Experts of a small language model.
Size: 9 layers, width 160, vocabulary 16384.
Experts: 64 experts in each of 4 layers, 128 SwiGLU neurons an expert, 2 picks a token, a softmax router, a shared expert of 128 neurons.
Training: 326M tokens, 4969 steps.
Below are experts of layer 5 (counted from 0) of a mixture-of-experts language model. Rows are named router (the router's row for the expert), gate (a neuron's input weights, with its number), up (a neuron's input weights, with its number), down (a neuron's output weights, with its number) and show model dimensions 0-159. Each number is 500 + 40 x the weight over its row's rms, rounded and kept within 0 to 999. Numbers have three digits each.
After each expert's rows: a language model's description of what the expert responds to; "gets" lists some tokens that make up at least twice as much of what it gets as of all text. This comes from a sample of Wikipedia text that the model never trained on. Tokens count by the router's weight.

# expert 36
router:516504529545484494469457437511539495490483509543529540433566518467538491483508466479460451438499421490470561536493529536521446490439517526469589564452435509492501501550537448581473436517473526530530488577496478479491525539561521515414553536511527459412478493491510524465473463460497460543417535462496450535504507506473505495460508498574516537443459507532428496465463506513509467493482545522411465489521458516445571434503514451548613548467464517482405530450449508456550516503476482
gate0:626469486464492501544491504512545500544441520497478534551513477443518434454489481527522460497508462499567466490601545479540423502585464589528509454536481449526526484520564552497482520506529451505506466439467525492523449555515595495539482464493484477476459524515494560474506501501416491483498459550567500538470508483421438480535490401565457559465476546566496443511499477518425524513574456496527417481480485510528478496473451501447483477525600524480495477509500547474499493548526525
up0:415398500493500551516512443473447540523528422512509446471510415496462499596500490466500508496538496481519493495458468477491455484520491495471491512496518458426496470532574508422431440459438509495514490537497519552573484453432483479465534501497511550531515482530524477477499554445525451572474491530527472483493438421515473516515505465411508443512549427440530474564426557455477464545471474512528478497488472405521440566516558487456476485556457474523583521444472465472491507448489532
down0:516461489507506484478447469518458549543539518434396484459578485533522557496483480521580528558554547483542497473514531480594513508544558544534508449495494521491480530435454400510536523507561500553472529514457475500521492391533503543548521486475489520515497496488504497390481537528518428499472530475551450561558499537506465432498487468512473476459525520475538538426505480502497489524569531455410488488507424528464445534454528503505405481476545514518598443493478454505503486468472454
gate1:464446541484545550450486485501504440538486487500537466535513460563485571503504422504521487528494565465540561481509545509476495547455424498508571495463545498455558490499462503514471522548489501534517495519530524573480605523564469431533578481518459485434444479459518491484440440416540420504406487482480543486559512503481404532495524505490489488468512587494518491529446509492442544440499381502507506516510451454475492524492483493489519539540508463485561570461455483418490522467539459
up1:471543474480488494531482488499510523472470496533537474518515533590457481441495509482559433522543444488477487532497499535495573487483504526452585435500524482542497509517531502478469511404537538516596521503431459501465429410499537545495569434469524505551496482514474549462533498480372517497502493519401490524469480497494550450529554435561442466537556426545472526472457552555510513499502533501475518511509532507553522489454553451550540500539458470502445484544475540554458419502425542
down1:514519468476484537478454464443506578480532476489520516478493514524522505494506481489501447537506428498549537483504493409570555490492457525566506473470581543506531499543445511483553483546520497523495479518474523555517471505478485448551511466534471524490503522446496511475471504511461535468356536479423539433508505513510540544466511526538496446481474510372510543471533553547563512480510475518580557478462525467544470491571565431518475462571482519606552566464563508495435499576515516
gate2:562561450470527502440483525492480566528488501462475483546467529488436554516562473451539546441530440506503522451470509533576560504496588502505433540461519530467461447536576511601528483422492469497502458510459503494538492526479532512474487525542455500525486530500489486479529537529471485493452518450521480501495541478583525437477454527470596448560452402492490525508535522497530457526536444557502503414476543484565470492421471481479550527444544527452516438456450494492475548419462468
up2:499481562482494558548486530506511516499482487489530504495474491505485501423501547478489458517537521500482450468551415495446451511426496482448504497484507607485478533506536505501485481563481494486424533540472481486517554529533524524528479528513486546510500504562469494512445536483451526496435502530574536420403483518474461524508517556486467563542462574532497559565449565437515573396514479487495470508426549581456471511428487476430539470584507439485441440475464554484529471566544509
down2:502515602462533555508494531613578507555529522466497495531485597530495514427486479471511477496495515452588509465474482517523456519576461471591415476429471498551454490517470446447571515484534487500534532540508496553459496468459498431507531495478514522497458532530459505493501571486452467489525483499502474503547510450550469518517529504440496568490524518453452492519538543604457441451467511562526499524487435457489481575520504544474616544543538535485514485446541524543508536521487506
It responds to: Spaces and dashes before numbers
gets: " ", "–", "_{", "-", "/", "+"

# expert 29
router:527577523541444445470453471524489433413470505505492524489508450391453494492481499445482495497508509446518535520536603562506507552503534520491554503503500461529515570468478476520448450533486531558485545523468384504539476534552470547491477535531497416495483508448510462442449497490489442523432545428539464512453556488540501533444496531496502500424512510521533610458502553533554514493510479524428475517544484481453535465494497466521560577447397529483463494480465483472515534520506485
gate0:478513486484491571453424402482390512509479479453506461511493489501534497492515567504542479520470543552430493527470502492519484478461464527536482553413564510505450476502434553452508535554514432572447517572575492490453521486458453496499506521506503466589536527438514506527544438440502438456446478512482399494510521540488530440506489491470476521493565515475506538495451543558468479387520553500555502517543485557520455559513509487520468466473515556521564566511444500480521507510563519
up0:465498522446448464511422520467486471477510456513505497534461461450510512431472533509424540522486470541498558467515492466582510510486456465584451440468418522491484539467518569530539487517473523468468524459512518540522471550428571550499508497504478534451481421510481545547494534549442420409513534537472534504468493444470490558502430521518493458423460495507493547491519560487478542544460433477539508482500509409515494580483469448397449463533491491512456455578470456546454508478498545
down0:495500452510508491522445508524534476490488500560494433489471477511564485549456519575542521495433465528422542537502472514527532443535553343443456523513493491497405548490484513453526518421462490448563481534480496536500461473523498459504574504482440442498555545560450519486477530466471514492440547477540455527435447493473529496504480462519530571532500499495499437514443506460488512542520476517420491538546414552465514489484569448501505467504475439540536508507436582519543462461538445
gate1:430437441528494492466495444525491567475500473462513484531546517620473527505492485544443520471503531563524470532516531487525528457544457426527505548475461499412459499519500498514452568507545539479477495585487530553405486495522451482537493530463421451425500549555487566493478467482538467521498439552493484472439431477497429498498482455572491522494476457402484442528476491527508521444499451521407480574553487489503456498453540534467500549540512459499496503492521550483486565514453566
up1:505449539463474484512415452598533465463548497458443535454507523523455572492479483452475476467453450515528465530526420483515469559493439488549484475456520416532460555540482547515596461559371547430479516537527468528548476522532501556482554528476505521538504425503511541524533467487498550527492506480563457443519527502463466550491448434465450547521566459453474518499529466473451511474499526469504532455535510481511585470496508477469523511551453533502509505542486469516447516584494564
down1:503556440514475509517425477468502476428500508501463501551477577506497479483549558472560552551519534496485526507516542554512544438548549494428531527446604591533549521545490514550515475499527510477544469515528490499574546570479480554482474482396494535531486538584550431572485507517536461517528494453519498511488419503455487562592486536571447550532494502408542500503502476557485559446526463493463477498465501512462453500494495522500496438551462483437529479522517458454528479516547535
gate2:455478590565503495461512540466517556500567511485476420511475489527503504496522501479533507452549495408534530455451494447503507472562520573513474475485486476568477579550519511507565508526479461583531522551559466469530438529516508528534484450509553480531531519571472518467473527534431484495478511521544575516533522477421533509372474518493512541519549530507521489556550564534471568478495568538547503441512519496446489519587513489541484492483529557563418482522476482512444548442457464
up2:517465618490499494513475497485528492545483538462503487553509552429465486445455600498449523511473587497479493502461463460548468429514468478523509477526486500512529556517571471420401451476489432493472569500429493526470550490530468500542490467583558490494572482488492594553529506506462479519511508489499548478555481542459477482519506585499531533553490520569554503508492471503475486443487466498498487482446538626541518425487471459457481520511527520518532605526432514506510514485468482
down2:507518438478478493450469567523507462488525523507531522470500468402517557528396514557451494603488495578481512460546560500473486441462484529504443512518539530508460546502521556564533519538572432527494525571487562488499488483514526491520464477481560518545511495455427510573508450471512547520463470469487461532493483591589492486490493514447494457525463436495509499496434545531460457540514435485523476479455535611490503438476506488539463471483552486550489543516497535485556394459545517
It responds to: Vowel-ending name pieces
gets: "i", "a", "o", "u", "ia", "an"

# expert 47
router:554522546521448495439473477512476456463497497487552602516567474486486519528548476520505415464427471454480530554550538539534461511468527499408547520510475519517552529478527506557587435595432516472492587513547398544494489538508493531475486539506577477531514471473534483479444439444510396523447519467550455528495537485523579512485505527501528503409468469499523537500483552544524485475511460534475497475509452453458501477524512464541543519427450525500546567479479564476499530502495486
gate0:528549544459442469493487526462514466497477407503466561446494530559536489527469540444534501479461476428483481516433508462467483511524553516499446452512538500504543480549484473549523565491472538533504505524523467495539437516491500457503478568565417438517603509533526511539596477549550563481506407427497517502473498490490541541581511458532563540416494494519506581504559487497473492560470498486470546491517549572449491473588498480545492486438525442565453478493543522480527459527531533
up0:481485451406506532539499510482459512547499501595528481528520469449528489546472464524467511524534586460493504523494493490513525504542462469564461597486460492480508438533461481501492532464600457471473506511528472519479490517514453490494519485535476508487445602466565513483529478451464540578556488537522490568555488460468528544566424485486524536483438515567576510514498546497463467560491490518524516450575531509495524461512481523506536527487493615392503421522580551491480441524459544
down0:528453535483508483532464525511559469580447498503512511509505474439524472487465565485547509492603513511547396530551431546487523405546504452496487498529538464541528526502495482532539534536532494502484496579568504501527558521432487422516441477517434470527449564433440473383540529515474425578538511400568502565479480489511495523454480457517519482509487481507458493471457467513481469501454417470502456544488559485456484517517447511508543473555510529511528482463495467541514490455467556
gate1:521547600519489478510491453536603467538463592474492536511464462482451449524554485390506528494483462468508469573494456481526492453396508534484485451553488501522516565513487495493526559499506517495480507475583533481521511489522381469518462546457518497522487464549433528443462498546463482485413487459511488537428475524458544494589457526491519545530523480475421448535461492476461536496515481397498505529481400485539498480513541479558487554475486457493472494521513529500562504509552491
up1:517437454560454467510543576503536539509526508486436497459491442532576446511544510421499525448499563525607507469480498458477508471430490475552455531486558474525513580469496453482482430495507537518452467511444510503504536416511537479530537393514559435530443516520511471443553532556490482539464513531563464575498514424510465490453481450522505576479513446540444528520481551542460511498515489478423513517491477498524495506469572480528429426485529523555461523532513473513551456457504473
down1:442518572552444590535517560416544501547522533529456513502446507453475439497511537522502455453439495501539490538438536472504410548475489531416467523459517490563487557490530533514476453552468483543514494498561552435627488453483514532490476458441512454473485515466497503506430473476442507491531522432554493456438472517564448486492487478481536442483548501508496477494522497548551466506527539514515498607449527498530520491449473542521463527595539517485462567512456494509497520558464550
gate2:457426536549458436447510483477565460406511452509525529574527497510589453554469523505476468533444483524483529515481519470532450519468527407481514547520497522487552568443565415525528418514527532475472516504533547530464532534509500492490539571510573476532517481548520463489551454462498419533483498514437496511524504463511460615472468487516544481507461524500502475505437470494456428469491428534520390476479530553456490518448571482496537482485517506490527535564483545491444469554506505
up2:457513561520581472488464443542569478429482523505522486465434530476527495404518480547483468438497495471488523507535530510494489442527545464483477477583523501498482497547560509511469481607489500576576543495467531531469494479485436484500498545505504499503570498534545418470537464520496435493445521541547464526393497497556502463504498519488458565530517498459503459571503443444505515470533470507531459456466455450502535536499569462467502473521464467476553524609459461499601531514420515
down2:553534484471569545495506530448559519438491445489519542489534485418483473572566510462540504483476468489469413495495499464583515538506471551436539486519394569517476576518550498525509515468522546532448493441510580500541485479444499437557474483440584513584555509516462489483495500488473554490500449501507525492473475463529477529540484462524418489583505517487541476485557494419450545495502546518540509490488475460510509461567489497575542485467474450484453477508496457494572505425530578
It responds to: Name syllables
gets: "le", "el", "er", "y", "re", "on"

# expert 12
router:514508531540504508446486462575519462435451546503489528458495459485472489480453482493484472474441469507521484551529565550510542539449524502391495522451459480512461553590467501504527426516479528552512513514514431509504480499574498485456582471588516465558446452483485494479479470494445510533477567466522474549496539514527526442461549581495520479489462508495449622449463584465542452471400480485494455459561472465460556507548498472503545497491433502507431536498455510502527491567536476
gate0:456529493566465574437510468471557544462514448432529513502536480477603485581577471440434481471550464465466471487541470518443539496559414539519508535448472510448512472468526512483471549516468534489499517487451561510510537467456478522470503406522528491486480496506531439525476523534567527511483494490486493493390505504458574464536432494452519546528538509451523574496471497464439512527475483520508466547507444495508568480456571588514564516448583565497560499543524518490518536469496490
up0:492480535515533517505465483484470468604511478476509491508516527423448548510472498495488556461438484446552615523541586462530534548473519496472492410575513547566520548498430549478541543520493526560524500504470490506493531519528492506541394507490513515516475506433468535520557544537501511528532536453512582401534514419549468530486513584502569443422509468502531503541447546478510466486474514546410548479496497532551536494458546467534504500539439477459565511504516497498463550486508485
down0:520578469453430524473389468447432485607507504514549560525486486475505483484431512511427505462432505538499526540525571451501571505530495553533552467539485507556524498527514492547494484466436441511506500492445574474544564538502550496532448535434464501477476518469531500537502551455541518499542538465474542488498486438516427430503519463418543480564502503430547424516498463473445457517467513515571470425515524506539507498424471521529511496476531555476537526464441480540532535537511495
gate1:506482436518531436557489514430488425477520483561457515482530596524526508537446567515462490429468534476498493533518415452491464536483461510517500508468523520458512479489545490541542569548510394518446585515476567528518579475488508477490445499554520501433498492456393508450481464465574519507445454491449514481543504500442490501454565517494550528473500476542419438499466487512460565410530543457468478510458585544498462529514529483481504504473552513495510456517438526480497516561503460
up1:499447492469533496521431514511475521436465484532531537477488511514447427567468488457431471584511564474492485524457432474544431515460509549463540458492475550506565534506512491498444515522554427507560578501497564574511570505492477516397535540503497538452442471505497568502501359513506546569465508494543505455546516521526485555469513457581550566498509523480524526546492460449474561511550503451493485520462550555517467488543475433449509533492568493476505498460467514531517496474542482
down1:514546428540532449509555540454496462494545552523480436471547516465474540493478526486428593519559540509525407574523484466552460551445516521555502453482480472504504546500513474512580470560458506511449621507510547521561537465598516444551524465482518574440537468477448512484504456490529530451510472479453479498508543505530475542453518543575493471434476519519578442445516466514505491413555538498484506457511515486502457495532465519459493504480576570517520484552505517458515519540517462
gate2:489495527482495438495508451481454526491424510496522424493476478483535477530535563501468541514569482532518506499472548437489499567511430517478463417460492432483427555541506426488543490534566479456549492471524476464602593488456477528459498509460549448557521496434481522491473517505545535504473459513530543480581413541519483467507517515485557460509463511472458401582487494462568460467468467539452514492542494459486503499540505514557480562427511420525450551511449482433463468490538487
up2:499496490482522442479521555402482497489483524459501495499519533425484403436496563551454563445482449504494401499473512465460472496528495525491478477444501509579427552481544504470452504507505525476459401462470502496508585517435464505506469469516515476533511483526521573479518467516502452445428502442493574444574454524445488506557460593542528527444446476530545474519541599521492498526570478516561504524441509470498518493566574461460487516518498521495459465496563486473507468538521471
down2:463465541482489460465519492476579500520545484544505544549458478447432530562497492480546502488481555507503525501554474596509475513495485493498468479598489468427529530566540447488552549427469464533463551491616583543453434444484519493478567484455513466542496559416495552525444473484470502540526494530543465454426524457518493548518553448478505497520439474475488467504501477505433495505509455561517490459561544608522537522552520470480514464481502498531486522506523514535404469500518568
It responds to: Indefinite and possessive determiners
gets: " a", " his", " an", "'s", " the", " their"

# expert 58
router:501511530590479496458404480542548404494470506510541535495504488430403488489551547491491455435452472417483441512522491545526456577523508544428540579490474473500479534485497481478445520511477499542503554509491462545509473477517557475465543508531499432491507446439531526453502472532472473552499562467572485513573513422473546483453497556539531509478476520530515531435475534555528475492487491524446468474469473521513563517526519512526528550521461614538469555439497522474554528569533433
gate0:429482474469491485442479495533446493476540438543448497536482451481521521469506532438551564504447432545548467475488490449430519523517514510451487537453476462552491545526520479574561553500494506440510484560541484476529476517500484448468451485488536539480551475549553458445558526524585431467521486525549624471468531473462455522475504456432555524497435571484463457483493489531452484521450465447491451497543513483543446533497547531454565566548554489511455439479523455552517546536436512
up0:533539526488499583542525483549456443495465492486510523511530461529545517390489525532524552514473509500503559460470514535485586505488548467560524629507480505498484405482454454450526516526541434506622598454476475543556471478499527526489541499514518540523580556522525493514571583477488455523483493533528534504518517511519523480515517542490481408480466427481530499482502527485522523473547459526480500528433501591453487479544526490501522542432496485482512496483471519433482539465602494
down0:519578522512507456514429443544498498457525458494514474559508495500491547495496470555537521545538525588523556445583529487411422547508462449522490532482443467440457504446468480448529490490502509475452436536444496509542484490560549534466472484455517496485465494402529504522486406454508538518575485469449508479527448573491401471462485439430445504496467488542476475499505502531572540559556484491434511466519536494446507418559527434534535553517488519477532476507505470484506483454503554
gate1:460500502518442462461538416533545582440420535539592437485442525503501593504522511528482573466534470517459450483535452439501471471465454427529548488520527502489517585453469503512487537529458526501501534526444485434508447526475448459542521539481497480494485516496526532488561493493497519514521503471574470487532506562504511450529523561554532549501443537589451500495501399507444472468459499487544462550514518529449453432527473555489480444415483530512458538479432540452470560494508484
up1:376495481554595541525456493480507523459520555558442570501488457475491505499554518540527471549540623477506490487415460483464514492482494458501462493458459508484544509538472478537476507548380517558513459481488439571520472458513490508449566515498528493517509504475473476498522494487542513451510466547489434541461505518511475583447496541503459463504461422475532545501484504439471483526547501547547508460482465516516471530528526489509524463526510505529526530498468546446355567514577545
down1:499490492550546512544475469545586553517482516526508572525573437440465459460528405487482517537492462477425531461552480496448505579437559475633469452490443456489508519465474545482518432505495503484501458470463467554445465504532463471467513560509494469515499502462492440518471508487514554438504557538567556457493485543527505547527485540553560582551478488578515515532533525544520493516475544479515525521496476492518472500506415431546520458517484517569513570515472432498492518477572460
gate2:472463543561469443452480533450593443533475516481457504521477511575523540517547489482548468514461491528446439542494521489442533529516473556449504424446519485493502527497464515527515470532427490506550498498474505565487386533492563551548472520421559487496472457501555506486458527448513529519477528436477466504502549524500573507510514524498465536476475528446562488577465529405520542585463544523473422513477544542518524566506485525478406471527537520489456515502539543477430476556434454
up2:523516490534510494506475495419490535446558528571467520521566499450428542464494474474506489526454536583540511464584526513436478495545571498505529584554496455543496474406540512515479511568459494489550474558558537509515455499527425472493523548449514453571535500480486535503462453504538508533480524484488533414605503523432453509466546535494527502445470491459487514490510472494516544510478508538469550569517429579483511534531592506497470520534546499487506525489415448527534596465470486
down2:463542440448555515450474508522519419432497457475372497558422483502590527532470462500445444549460489434553537526425520502508412452496511473531509542467498424479467501529503523499586560479415553435529446504483402506483454494442509507543486556520500508512504474507481509529498506491472453526481528453487526535486452565503459532491585546480464557505490527473527495464478485531471591504515517555516446474475476528440497507487499567551516528477464491528510557482497506545496511558563493
It responds to: Lowercase inner word pieces
gets: "c", " A", " c", "o", " C", "a"

# expert 56
router:538578508523511507434435488559509499472506522514482545515503502443437491476498514472465449529472492441519494577547505504545523518465546531422564498414458464497474514561546494510534497497485535535534519489509467536492520544538560409487563509556554512482491431534482486465509508411472439539416559408541407573508541517448530466446477502503501460500501487513420556455473553521560471500413510470484483520505427456464495500483488426542527520495426550460543497491488473434542502532474507
gate0:550547456455485472493577542570535451589515511547539482458501521588451561522538506440473488545539542540490430489535505485516527476480536527515512414560523522570560572527556428542467555463444516538474495535509449536453526482473465468468517505529544468448557519544508524485412489451490492450544497594517543518509559494498521413556532483513528499496503497538493512545458560531523429562480456522509473548554445524480504471473610511549489512504497478451467523509522459473562495523499488
up0:583513497496501502504470496491473485580543593547522499527535394574513520524540512440526559499488468514509487544505475525507557445519549447540511437524410410501505548499497485538458436511482462536472469506488478518494464525456493555529562528548508505487495453490539496519463480480481459514583496526568556509540480531538433515477573506520533509494499439479516561445487514425496523512539465505521378463456492546573468577476534500441507460504498581431535477492571516482543566468514483
down0:476519517457566553573540434535557453559495488580524504593477477472501495461494496538442474489501514516448582516528498523516503524458499506527435503574510544460479533468423493486561559455485485536486416544491497494523520475506484591474494596550536483524445498575587530565444498484603516535493542560485467465487501457451561437473521531523484481499512535505490575472483465506483512477412500551469529477570495550493482473493484500491438517478535470472547507528544484476557517582545499
gate1:515547508407449476443532506493529428520493469486543495564545420381513461500456478491513463486499497552503551468521522505487490484519515508493548553434484542510446496438536546493492444470518526479479514475548487501532533479565524438452443424531439460423570452530477487479553539480486519531433514493442502470415538504493546494504478564573418547506484529565577527450556507424491519559541473543480521473444493519526496483527506506511426454469534543487554548499459536525523442498449484
up1:461502508525533506593466458495490561485526482480541552478473575560486585506457513584500504422494519499498525513426516551485491512443538563541483490438443487472532540548416451512507581476483421522523485543520529440470514417477471500522467524540543526505488516413508460495459515466482385463527463454576492532498473506510509472515536496475452458474458484503551524518471435519482530409515503481509482524567515466455481527489554463523532560499500490496528506543546599525582483467530572
down1:497497465554502531544500484501488496441506536504429529491482486464586501471524479478453576571447471467413539549536502530462525511459443421504408514522487439527477493483485485503529484479490536467525457493488520540482496470527468530459575544518573489513518538569556449483488519538518522544497532414460458454525495455589498497542537467467504507452555519509473544510463538488537414416470551485558587475554541486464492525466589511534501537524527471500435452492569438542525513516430573
gate2:464484566539508536512438515489488510418487592517503487500497471439529480540502516470484516489559451517580500493520467462535508494461525562442542490494439472455500515508488499535472541508592450517497529475527492545518484519434514490491581549527495531567541532482516574446526491455484510511518504521459540536469565494527412488535500487487475542509509544454457461503510450492564458541468515461541548417523574483545418459496438509529529501600471412556432462527572609449495471488465514
up2:466498465438394503453451524558471485483499508496438492416437513477466527538474503494535488502489525462493524470480493495422523397480478535541524548460549496488476414469493531496424485452452543531555473441526570448523526519572547504528477492539473407519454478457529425515477507465536416472532507564575557482478590512472485486453466550541460598450520446472471539493457514498490535517540531438517441547473511536502473421472548509507510501486528547493495523499534548499539545537502495
down2:472494450545498590466461532530523528549547509495535523490519449451504506449514449518505486539485538476504496551493561510541601493495452456471477483533466518515442534508551541480392483516446473449501459530425531436541509451515475481549560508514420490471498529541551477494445503526501566496525477498491563521443461524482504509514511498498407559496487503505549531445502514578580535445503419514504412560427556469539483465434501465450514573503453488533479425473588514510525510552521486
It responds to: Quantifiers and line breaks
gets: "\n", " two", " all", " other", " three", " some"

# expert 48
router:560583533509478509460471489526497485491481501495497552480533471509473512445404460482434481452485455459489480531546514532507508474487547541499560481508436458593516527451524497540526399583524570540496554535454402535498503536545453527516529469574505412494495483424518467503474452513500392545439521431464459522469506516517505529438528529481547509456518524496459591454434546552453514482476509525493462493479480455426508488505555487498527573423471501486500533539453507492528516456536497
gate0:481467509493524508480556551486522494532517517521526584472485482586542460508504522527543472573493533511454515534429545492454474459490469563525443472489381503448433517557460515518519515532513463514550470554432414484577489530525494512487461450521472494530522585512485511488440513483539486467477465430466533490506480516623526502479538448532517492494495568398526435461539518438470534480495432446453500466558551484477465501481461463517486546477438449540433500547461512515464576513512530
up0:542505557538540496575527520475500534466387505474433430562499515474459444502572525453572491466458506488454433434550477569550465428503557471504494480540531476535568483470486443410490518580476542498421480462523536469515514545508548487519540481413491467546462416516516480443434455559478531508457445466488515512464540516515490484518542527577559472521562472505474451504604538471449482488479480494492476518492486537491516495517505428553478479537473511528457508501558506502543543495494481
down0:516478482504460490531526543544444494546461475552500475579526545499550482465418482410538474468550506571489533484474560492512412499530506503482502586503507532472490445471550488594451533505479483532473485495485479469546466579503535484558527506498491564441513498506542443443437411543533461507511495512473489482532530525505528543497442489538524445410534517516484492517609509442507580559477483503462482521462461495544484514402459521433421478511434466491448525459466469515509571509476544
gate1:556546494528512483516521422507446521487464490525466511470515524466552538478442454415407553574487433488525523495490462422574490469419504546481427526501481438516491578506492490507491530545534488529541528530503514538526528484495459472509518540438516519555554522529516485466529500566454460512467538593574449548534449408477508441500498491489554545543535496462556557523503465528588524529468523523486512455470518477412490554553492490470509514503530509449462466542501411511434532491498575
up1:464511619472498502506485555512484463563450565525506507469512581550447518548472507601552516564458441508500529436470552492519535504482484496479500444554518554490467477507437479555553458511486492544448521502516509532494525444518469439472517453500478430462450411488514452466480469510499453543457476434492465500481470484482499436580464539565516479454514499485452475500493482509421526534534481483474469503414489432499492497418491524514460462471513559432549574461609522520461527455481508
down1:483477483497520486529524596534483512508444471502470458472447505431458515550478417514561529486465505494566518520489446542521459545552467540549508515541445453492447515531602496459541557609517496519513572481481499452470482522495560532485483508553511508399515448501493518509528545424444510489445398505522517453442491488530479430469535509510503486574494458465590473516464484519544540497430503518475473483507517497484436504471540560591559508539512422559500483527483572490500520537535516
gate2:528550524508478538412511476361518547544451565565477488438510526551537437444522506440481473533487478497455543550475525440476490473500494529559507424477473475529455542513490553451606521496461403474529460450503564510479515482559472434562488471490474417514439533499449512549506493488476556520415489510462495470535519510458467502458544531533518511516481447515448482501542528509454466453460522432457416503526546448500529504518517531537487510441507534534489485506475490506479548451503416
up2:435567364477553495520513525528540462453529487508529515515542454524542471541458620496533503524431473541523421530472480467464490515512528469479554560566479552518447508511466523491484480486495453457471501487497445522468491446494538496481527497535523518467543407466494592514443491477491480518562525474522507528557474447594448495539513471469469478503502443509466508505560528472421619517492494487474553529467480494509513542496542491495560475509491514507509550470526419599531431549527532
down2:469546435419516512527502422490499533499583488513517519451515492496581471477487539475549574574490440516482500528492432486427536503564564527418551525476487516490456582561489498472479510497433532479549487497496404524550493540483474486534524560478527501511514466548486464512471553502516534500535478507479526473560518426490533575469530432507524511450506468468522560509512550545532407504449486512494422504454591469477511429552500521508517506457500460489508469431480464538502391521448466
It responds to: Foreign surname endings
gets: "as", "us", "is", "z", "os", "um"

# expert 53
router:536574470509491521459489458572506495474462547552483511478543517431466460465456497486497482533469499424496462611538565534517511514512566513445548500443493439541450521529618476522531446563493573511506494515523476474506545499555553411454539552548531474476478415486519503460499526487478507531450526463522450573526512489488529454489427543600535489473499556574455551500494551504545477506465429498482491532502463496456534506510526457581567495460506545474495494548444532487513486523507443
gate0:489541526495486470453430524506513539438533545509494445503487512455547538481546512470579500484486532483492512466523499476557462524437467497461563502454483470467550478522466475524499524460524522527440498524439486441504502562563535489448488570528592507424487577455517494493499454483502517411448506573517453499453567495477492476551495489588510549557469538615490469561515541565534487421536488474541549532533481485484482582525536463430424439572487468531522427493542493466499503523511475
up0:421481487507510499486500554598485507485529571499454456524491506449519488517511478494452557496525478531521489488435455376485505532478466500520456463453546470461578546541500540477474505493533535518535519489553412535532442461426487481508504471576473449508484460501550470555489477447476582471537502425506469491518497536534482549512545523416535532481524551495526414507509466460469473436479552453498473499561466501519463430515448544529451435467446508431467532458458463479491466389498535
down0:526523487479493495582506564456490487517506538497506434482503495502501521479516463529472500435508477520489473554494522579568567534516522514505518509494520476396480485488409514459381408468452501474503519521456416499569461535446444470443477530492427458550504524496562554506474476512536470524494522558527502490396433450456504485495469505540525457477509427528474406536467511458560398464519524531473470443441460520533474533516536509467493517442486555433540511471525517537487548506487472
gate1:402579539534502483546506431517476497523480419482455503564460444509420485521553488521446470456476477533506544463557532440458521475442497593474390500429524545458503555473486559526491569475475550538590444487603531453512449520508507504486576473509526488528432448530471413540557466506466507482520606568488527580500481482534507444492488490470489563541542507494545538454498497486523488503485498536513504470535502427511483516477500520515511465478467503534484512474500478519473526480490549
up1:505426477452415388475520485515498470443479525525505527512437515397508517496437463475498487505421500479526526531530398472556458504547465522497474537493497546484464489396466538553488528498530542531485524481515481519524524412487494516528508481514442526465479510524514538478515531478476497551423533508537491457553522484532506503472438479517494489565499585400450505490490482528489525501578473510486474481421427493431420525450434535463504532435455577458536524532429478516443521495514517
down1:546484509536473630461518513525546469533476480448444504502533535531445515510548570507562428500554449528452523522538474535524497446525582485501566491523506530475566532530543479541536484538506470502473426502467520494462522491553572471566453505486576507540419477541551446500480496524494473511528465467555505553440538428517514476428519506563568544465505487495532519478497484472439565511429502462523534463453500533569459442471520489523550500513523468398507578460474453537553526512529485
gate2:477571539534532469497482425553450447554552544552436488550528475537553557458482465490570426435494518492513560512462496497496493462441531474501462524410459503550519439513507476545464461513580455518481453495487526517541515514525562465535496504441536473517453549535480411449499483471494520548477495495522488527506489518502547404514468513505470512527415516594444558484547586457466454480528502564597493515433516499530502560517441515562471511485556469506509557541521553460500520508525512
up2:496563553494509500499483429519470477611456494595498487459533463474537504498439490532528494503464527483460552555564507502493381444506449474539546533507479503485434396425537466502444442502477548464443544476508555441490537608521515465468505539524525499475523520534531508466515501529531564493487467565534454546519549513450511535414459528532465498504499530481469517516488508525397446437533516483554520452501486505479423555490440518516480500493499589456525467467456504486547481504470510
down2:547470528427507459514483461480492506519513440400404415498482524541496508461499483503448484435553523496565517425479519533513526491514470482505474434461499454476464486549494450434479525476489452509535483471566391471466509397537514485522539461470437556502501445520550491429477461443426447453496544405461506467476481533517555568521504525452507525524561526471471568456511507517557490567504414502520538467459501469472515435467535514495523452498456498525471499488471454517491432553488498
It responds to: Ordinals and determiners
gets: " first", "th", " one", " second", "st", " new"